Below are experts of layer 3 (counted from 0) of a mixture-of-experts language model. Rows are named router (the router's row for the expert), up (a neuron's input weights, with its number) and show model dimensions 0-191. Each number is 128 + 24 x the weight over its row's rms, rounded and kept within 0 to 255. Numbers have three digits each.
Before each expert's rows: "gets" lists some tokens that make up at least twice as much of what it gets as of all text; "mostly gets" lists some tokens that are sent to it at least half of the time. This comes from a sample of Wikipedia text that the model never trained on. Tokens count by the router's weight.

# expert 5
gets: " in", " ", "-", " the", " (", " on"
mostly gets: " \"", " in", "In", " on", " after", " October"
router:111151121134117101110092122113114123099141132170075123148149111133098161103158148143104084125123133099135087149150143132161099105084191102159084132117095125128102123135123079120128122127138160173126094100127101103116124178122094121136142123072099119091122115099111110130113105084125160085116138136103143099126122134150104158164161113146141087194119095090140143121105113100118111107087152111106066153124147150108138153085089129165181123145133130111150108123127138130120123121118122120122147124133148147112119109157116191101147114140130134137133106161112114148111135099116135116
up7:142125137134171092105180130142137109115120107134112132125145098096131179103097115082140088073157085154134144113108129110131119128101152143107089116135121123141140072138138121149110117090171109159142113099130129136137115152083117138104159142127173125133142117167181099156121141152107145158154145171125138111182135101128128133146137134135128130175132129125134129117134160104109128112102150156147099115109099122095102133140138106128125123138073101136149149120161148135120181125132104152125105128163195117132119145129090173110085089168148121165174106147094133125155152112163115107
up8:118114178121109158108150112158101165102134169122093140127126116110088084131113144155111126124129107130153104144131118134118125144156128138126134098099141133101153096108129127159110116076115108139175091124141122161110159153116154133146118180123128118115148132099144136141109139126047119180134103118107100130167100142143166182142080125096189100095122132167108106135171100115123112134106100174117123158125128115146155091117153133114130129080112111134131137106179096106149105186138141112121127085133176120084138109145116123133143115150130124102133170114089113116139130124136148117
up9:100130103099129143176125138124076167117116100119139075134119126117132143129109125114122104125120114172145096113126132137118106146075130129126133164112118146161145060117109112097097117077147133130155125091138121074121139116132113135092157110122129102096088137106127105196102137106110122184110134151131107175157124102106150135125133112155098128143126127128140147090134118127136125101104111128109096147129121132181118117167126114100138132064157118150151153109098157080116122129131159116145069126139100101127160086123175132146076146098120148157141129124145144129173098130147150134
up10:146169168147132125131147125143066125141131185124123119122124107128161144115112123099140126125132129114138132119152104103143109130165109100134147145154136123112103082148123118105139160115132157085107137167120129137123100134126129150131099110093123123137151073134140093172076168135120144151131192127133094143142118108075149088098129132130092143131130114122179149140146133114104155139095115089085174163134138159150137128137099122118141123116106092137141135122090148164101083155124125137126150144130126057147114108134137199107144111115183151163143126116091118165118129122121161161
up11:153132135106135119176120153118122126151122158123102170143171077135156164115059094063112129122140130106125128139151173099125158122101114183179105125119163116148143113108119119125118136114167112095145113108133131123120153131142110130097131137119132132174170112185140104137081123110135129147146175126127119112124143110116112118128143118116142125116164134115118135145127169144127094073106114120168139139139098116128155092110098129117152158137192095126146137127132134180088098118155129098119096137124094085139121144156126136144142157135130128093146166113142083168097165137132104092
up12:150121170134133110160135125140104153133114137153132125121145124126117090107127106062182119138111128125108072132097112157114135138096185129146101144147140129132132142112173112120155168162160136122099104081158135148132121140114104151105118132123147127111120085093099103153134143087121127120139154155125126116139137073133123152127137130095115136136149115127115139114124119082079142134137179095130082144103115128094138115141129113148136089144083148166130152122125104125174136126167155099144086112138107117117122133170099141080129097115148170129110177091136200102152128127097153090
up13:122090133139137112123121138143102159088139088134110120093153110159129139117158172118102136118160134154138154141146147098113109119065129128142128134145123113181146155131150126152124102114101104139163072131110132101200106149113112123066122150102155111112088093088149129129148127120148147142098147124132134135153101119163142143140163105114130124155121141148125163131167092126100144105132163099091124141152121172129137144144175100123163157153131079119101167157110161170135146162136070142103068108122120152127119086128105138131139111106150145124135139135136120131147157115123092088
up14:151118114118066150098160117131120085134118113095084146159127141131139153131158134146127109098131093106073147160125189137137084154126146154130125107144099102145106130072127116113102140149136108149103109161110125171105134150083114122144136127117123136113163136140150116099128087169104162118123126117109109031146107160142112147142125098176122103125142126137137120095132129093132141101132105190108126097134141122100143115101154111119136107136144069118104136132136129154131166112129088106125098116177154129140165117137102111139116131146114114154147059136130110143126116125116123097
up15:129135159140115139169109135121114160101151140094136142129126107130140169141140142095159094139134076102112139129114144152099125134142141176188126144125110100122112123129124113163158185115119132140132115140095124140158114122155101139129121143140118101135141105082112102146097125112134112200117176119105130174120096073148115111129167097148170153143105112125154125120119148085103100131143115124129153143177137138125101133117093204146184154140133116123131157141113096160111082120087177102116098141113137131099155127120113130098116117139136104150110120145111104152124106128129162070
up16:115145090138119129134070124148134094126147133161124140148123100122115132110156133140163088095137113140128118160153098179104115125109097090117131139114135159131107158158111117111114129146105167152125141144070107134126138132123124118163169147152100106118160128147061083123146165139160179131101117133164139090124150119132157144088121122115116127128116145108135111148124150155097097142142162104139098129132141137074152175128108144112115134178117130090086101160131083152160153191123093150116154127124143193095131143126160144128150124107122110119126113079158095122094124113132134111
up17:145139135151120122149102102157099168141083120131140125113143138147157138108127138152109156155143128156125118155081122117138110130145156119127155137117085127090113145197123110118093123137114102100143139135102135116113117125091119201209134106121096159103174097129123142116116121165126139107122136123128145139153105158125132125175117093151102135061168123151123152139122165110184140117139119116129146156125153145109115124164122109148148138149146100160176134121158150152108102144138132104139130136115124104109146078108117166137134119112177093070158109165111120107129115110085119159
up18:122090139116089158114071143150086167137122139129133085098139142140140082127136102154141107161132119143144153119129142119143108155109099182137146123113106118142145149124130117126168126120129169114129113135111129179113123087131176145162101135152112113112155107114118118170143138133102173179080125109095146165135089110142131145129138093090112141124104124112139177145150147137108076189129131141124147130169130158146111136126119141136173171140186125113134126127141148122107106152102148095102096161129127128145130165144066172125156090162111140120109140145144152169129113158116125120
up19:135141136126146114120133134147095143071130123111130134104128150121077119128141143138176106109147144111134091126090132102132124134057142113155106094132154104147139116097119114112090146161113132137153118141104064136149134136092142115094160127155135096117133116109143147094180138130138153127162133145120134137117131207110130171148143120135109105104160156161114092140191112150130154133139084122153121155131121122100144143117106092137100134136105090132136124179145136113073116129154076093135124105136171144133121134186098144075112099166116156134161157123140138131145122129107137154
up20:158170140155116147098135135117151124136133139158089139125159127127132123111120139109135131133144095231069136134096137127135115139112145146166119130100109136174141119137127075136118128114080140168139139094083116118125120124124152147137173170110142128130176129135119118120110133128126103142121136139129147099163119122177157136123138126131142148123146162143126118139143139109113131168123126123112161211113126128105147129183116155167140124135116066160055099109135133138113075161139143122097107074125145116099145120119133136117086074144126113116107106139136156102132119136120129121
up21:139170099146130140177117129113106113103072122127084103100147115149129145126139131093149098123165149161139135164091135107154109130121102102160114104166136125096125143136126120133100153141075128094093094159120122116117142169142143179118121131141109133093124095124098153120138104153152157161109126138129118127139122140162116122122174088180138133138120161130135143149098116090169107124123139108150121153115145114104147122137134147144160122140160072131134079108152148168068148164159146098134091132094157110086137100119125146140107114124142079160117114156125110118072163141123125167
up22:135119152119116126141144134137083171145154122089088113104119132105124123116112144132156121154109074140131127126158154110122124120170131139153135118120107163130110165137125112150135106141092106155145116100131117126132101142129137165123166127115128140101123115115074102146142123167057146143114099113143098146153119145092104162139122160135140088177167121153107114073131089100130136184114103144102134100106114166150087163150167124172157148139133076080126170125130156112086126134130132095130088147094152084099104115146159112135105112103124119109115156174111120127102138129105130097
up23:134172156108115121161143156133143145157152116132110122119166106091128133085164123170099114100120067113066147127115108111140104116103145126114112138122111122127086107156131108148163113129150122140097125134132095140109106102168127116139065148104138082140135098095095122131096149125105114126101134124117145044152174113107132149110148129104090115148115108180152135120089118083161123158128063154111118129122175158150127113134150112115147109135132115121107134097159125112155115131071121121140116127099135138102167120097145156136145118106119136129096128153131171166134136120106155113
up24:167142124143134134106123141122078143102103115088120078145128141122081152125124155135145109149133081143150158127143139133104117120161096110158112133102103182101147153161127111097116148142121117140167173162140130139130146126138130170115111109117118131152143123133118122146150117163072203133109121124115116164109070098078130121133147090155068107147184118135082126136160148115121125123155106117117132161149145143131154181115178139149134107179152121114129135142119135153103097159122125101137123138094132142102133159104106129121161120138103126116134136143115159161113153097081159106
up25:120147135136092150133089146104163133143126135157132111127134131115151117111113122124140086143114152139109129118123137129139115126116127130115120179106129087115136165129112114137125170127114157169084115111108118156141153163101153166105143136122111129140129095171106075130152134164130159145049109126093140119136081126140108149139114131152088147115129128144175149143106158174110124114123162150126106147154140149079157148134080179198116110156126113093111108152095102153161139101115081130088153098137143138117134104093106155095169133129106111171135125096136113143133128101158092156
up26:154158132103108111103147120124155132130109086132106176115123121121108137110117141088156096149153098131111078141121150118070128117161160128110109149119118172106116129137165114177109176155143143161096163135130118139132129144148110144132109111155140094165111140130078115127110126142088163153108129135080126123107090119146082128133152097150133112138130120161093128147159169092131106097094077088122095123113138167097102128144125129132133120152163126167158145142141150133181106163085109159140124103141105138114136145114107106126132106136094131148135159154174152150146124168117187112
up27:123131177146111107118135155137134139107058147169109163119134099107125151131106111148135108124145149173148073114121134072131171128122135132145105087141127117118154152095134123137121116121103146144142096159114127148174182155112116111130118139139140127155173150187102123128099084135147155146129139108097092134172142132143108141112108076091123128140140122122126118131141115109177129132036117131111169106111115115125137119131107119144155138165117133132141161107119117092081135117151083126106125159147128113109102104171106119110124082099143158092141154157106108136146155141105123115
up28:151150098112105115131105133113147088117148138130114115152136132088082097118124133161146110154192105142074121090112127160093119129141181145116127122095159149108162147114102109126141159106137112146108162136128112099163091117164109117071117163113133141135117135134092144129159071142149189152082110149110099137108122096125089134123154094180141102153101114134138121096140119123119129106134136110124149144149115165111129155155150142142098111144161134129125107141123151097120105168108104093132068113098165152143111141149121116160137142108152157116130128106155149155178107145102136096
up29:134116108097167083103177126121117108135137095091136083153125098135150136135114167113153151139115116187134113128129145128156113133116150140139112136125129155196131126124121120143120141110107133173120127137099088127134158158094166128145096154107136104156129130137123099126098100157141127164124133137105116115091130111139178132097118080147162151150155126135142173122153180129111134130092139129139126104104130140137081117126106135118107125120132135130115096115151149104154140118152156136107096081156119154116127132154159092113126102108055091104115184129124117090202160164165118124
up30:105120114123075117101134099134163103153123137180086139148130120176123134093120141165165126107148145099127145135160119094090117157135109141123135126135145133108147159143192129109121147135123149158115093128164115147098154155115118120151143178103133120135144095092121099150115114112088137128099107130130149097152131129168094176135098095103162129112135124154128149159088155110092136101148102139142121136156151109121147091127141126115115161104126126160103098140116121191161074141111091128125141120114101165138159123098138129111144101199149072151130088129158106129101111110125117112
up31:158150118121116132050102082138126121123109114109130093150159119127098171119136129122138129110161136137144107119091142146113161139100162085129080089102118121140143163135122111133113150125152102120127126136145107132146116141095108113166137087122140121097146116166079140139131123116179154115157192144135151160146153126142117165159129098089089111126114118132127123108175155105188126094101100135144113139083163106079150142123142126176114151132105136113150114096165115172118115120165132104095121101191128137131156135078106129143118128119122152129133138151160114137120130162111110147
up32:157105112124142103134122135124148130160151122161113116147155140144141118118096110118098142143114122098056163159132193102146159155112116154137133091112132130143120122143095118139136171138118122111159158130092114107135124161150103150105105173087108111195135105129151100125122103148128123127122110118119137133159116113111117180132126105115117131162151133121098133127133093157104102101106082142140093145148089141150131121149162098120172188122150130103152110128141132183155111114155162133170137142117170068152170113136167154126116135164129093173081122127122127138142128129094113101
up33:121142130131116155150174095098131102133126123125113141112118131115127123114122173078150128085129146121148112110137143111126101141112120117152125109111139145121121153164129117137100177139144164139108124125090143167139119136137154137106142143191158125113150119136140121129158101162104133120181142159122113081156088149157132158134108105093129112144137130171113108158123097118087148097139106153174173171105149120124159147123096076149137159176130109145138090103170085111115127117160136117154167154136159084105126111114090176100110073160113119171142084114140148133131135148128116157
up34:148088162169140122083127110136104156126123150108124184108168126132111140116136134149125131123111097168137135119121121110113092162117141159065132142142107145118104160152119114136123135147109160145173126118112080129116118074161141172159125109159146135117104111144100094149108159144095126124138115112135173081158107059127137142110145111151159115108113145110156144122151124129176110142114090157095111172095148149141132141111164127132165114140147127114133080110131135128118139145111133069074128122131184160158087123088137107144139163138145162141101153135154124123127121121146129100
up35:111147119115134128167129136111149127122138138118109177107166087091156142096118102159126093130145081156125130154147177089134129117125218128111118144070112141135105111107177113140150159141143166149070160118117113118175131117146118186106104133124148102139172101110134123130088100133096139114085122131129099066130120137084117129102142127135138123142123119134116131116096131152133111128152104142131115151106139119128102181143160117136120099133113102099120113139121159107165102128086143176100120146087116180125125123131146118124150140097082126135098123156141138112155161148122133119
up36:073119112124112145156112141175128154136131158152106139109129075103174128119145133144128118143137124151099133098148119127102100130130162142113116138111093125117171121156119118132129100121121161150153092127095123151097093103144127132122108164103150105139122147108148125157145119127091131161107092131140094152148153097110088156095157134112131106104096122125131133135084127109081131156089126110065140134136096173146182102152167133130118119121123098100074103152117195146154131153116144130128085138151141091093132119120173129175155108102164131169107126143138181161122125124127129111
up37:118128116143110143106151118131144130153151137141106110161117101116147111136109153185215085077191120132129143132129130127146133123147130134145150138116120130130125158163133114146123177154120146102130086145121105132130124112127150179140124179146114099168170065120123103104154116149083168120136095126152116140174106097089090150128120120131149104148128138148115127203110156115078114104123126146121140187111116125142129116130116153121162126133175140117147152140114151153131119127158133139138130134114164131124106138124109103103159154157138152157122133119149144156099117093084081111
up38:117123136163131104136126114133122134120119158123069176131155121128126128069092127113134092122155120136121114129129187120124080172118153150105102144118149135148128130146145108134152120141144128174130143142108105074125150132097190141130129132121109114151133107115129071191117125106114121135112135170117183127143177098120138145028128094141143127162133201138106135151114126134131174122114074144141151143125130144101115117156107116166137124133121125140101115119151107114135127133089127134119140126102158137121158129139117123043102095128122131119138139132119103102136128149127124117
up39:094125143095139157101106119105148134117129122126135123153135122112154129120070138128124122131130082129132099123123128101166104162083095148147083106102126113139147111156111117114097181085075110118119171107143102073124128116087127107104114152116113085118100103139174130130091122126118168161132167154100120147110126152105135132083138125142103172094149131134159139146171110145152105143108150155146110153150158158142143134136137163103099106132108142134122107157129114155107093126075135127104127090077152116081141103130134118122148099105093113110095069111163166127139110137156125110
up40:152118146152130109101131123142133121123091112141119152142124124116113145137148094130123106117144122134141081171133102161126129128077097108129110187090154080138097179132130109145129130131136154136153158117130086104139136092140118137143187110148116091138172136104105104112136157145137129134117082143124168107124141131113124180119145146128152141146115161150147120193164141125185164139128161130113103141123115161114131146112100152167182083176162117155139076161096133132158134139122093124125139118145148144135134142102130172138141135111081149096131140121165128126099140178163154112
up41:104098109147134181097124088107120130134166132146127165127124112130117090112162139115149092142118105115119100123090114140142131111150101172136119142141142147126084159074136104136157107143156144120114132108110137172114079131147116126115099151112128117097111160159098160122133161117138091105123101113145121138114124108141176140143152151096121103179114105156139142126104159072102104143080150101101149107099104184116109114118124167147139127131143156130134148133120118127110119153087147141133186140180146137132151112119079146123099080093118120157109171159118111132142086137158116077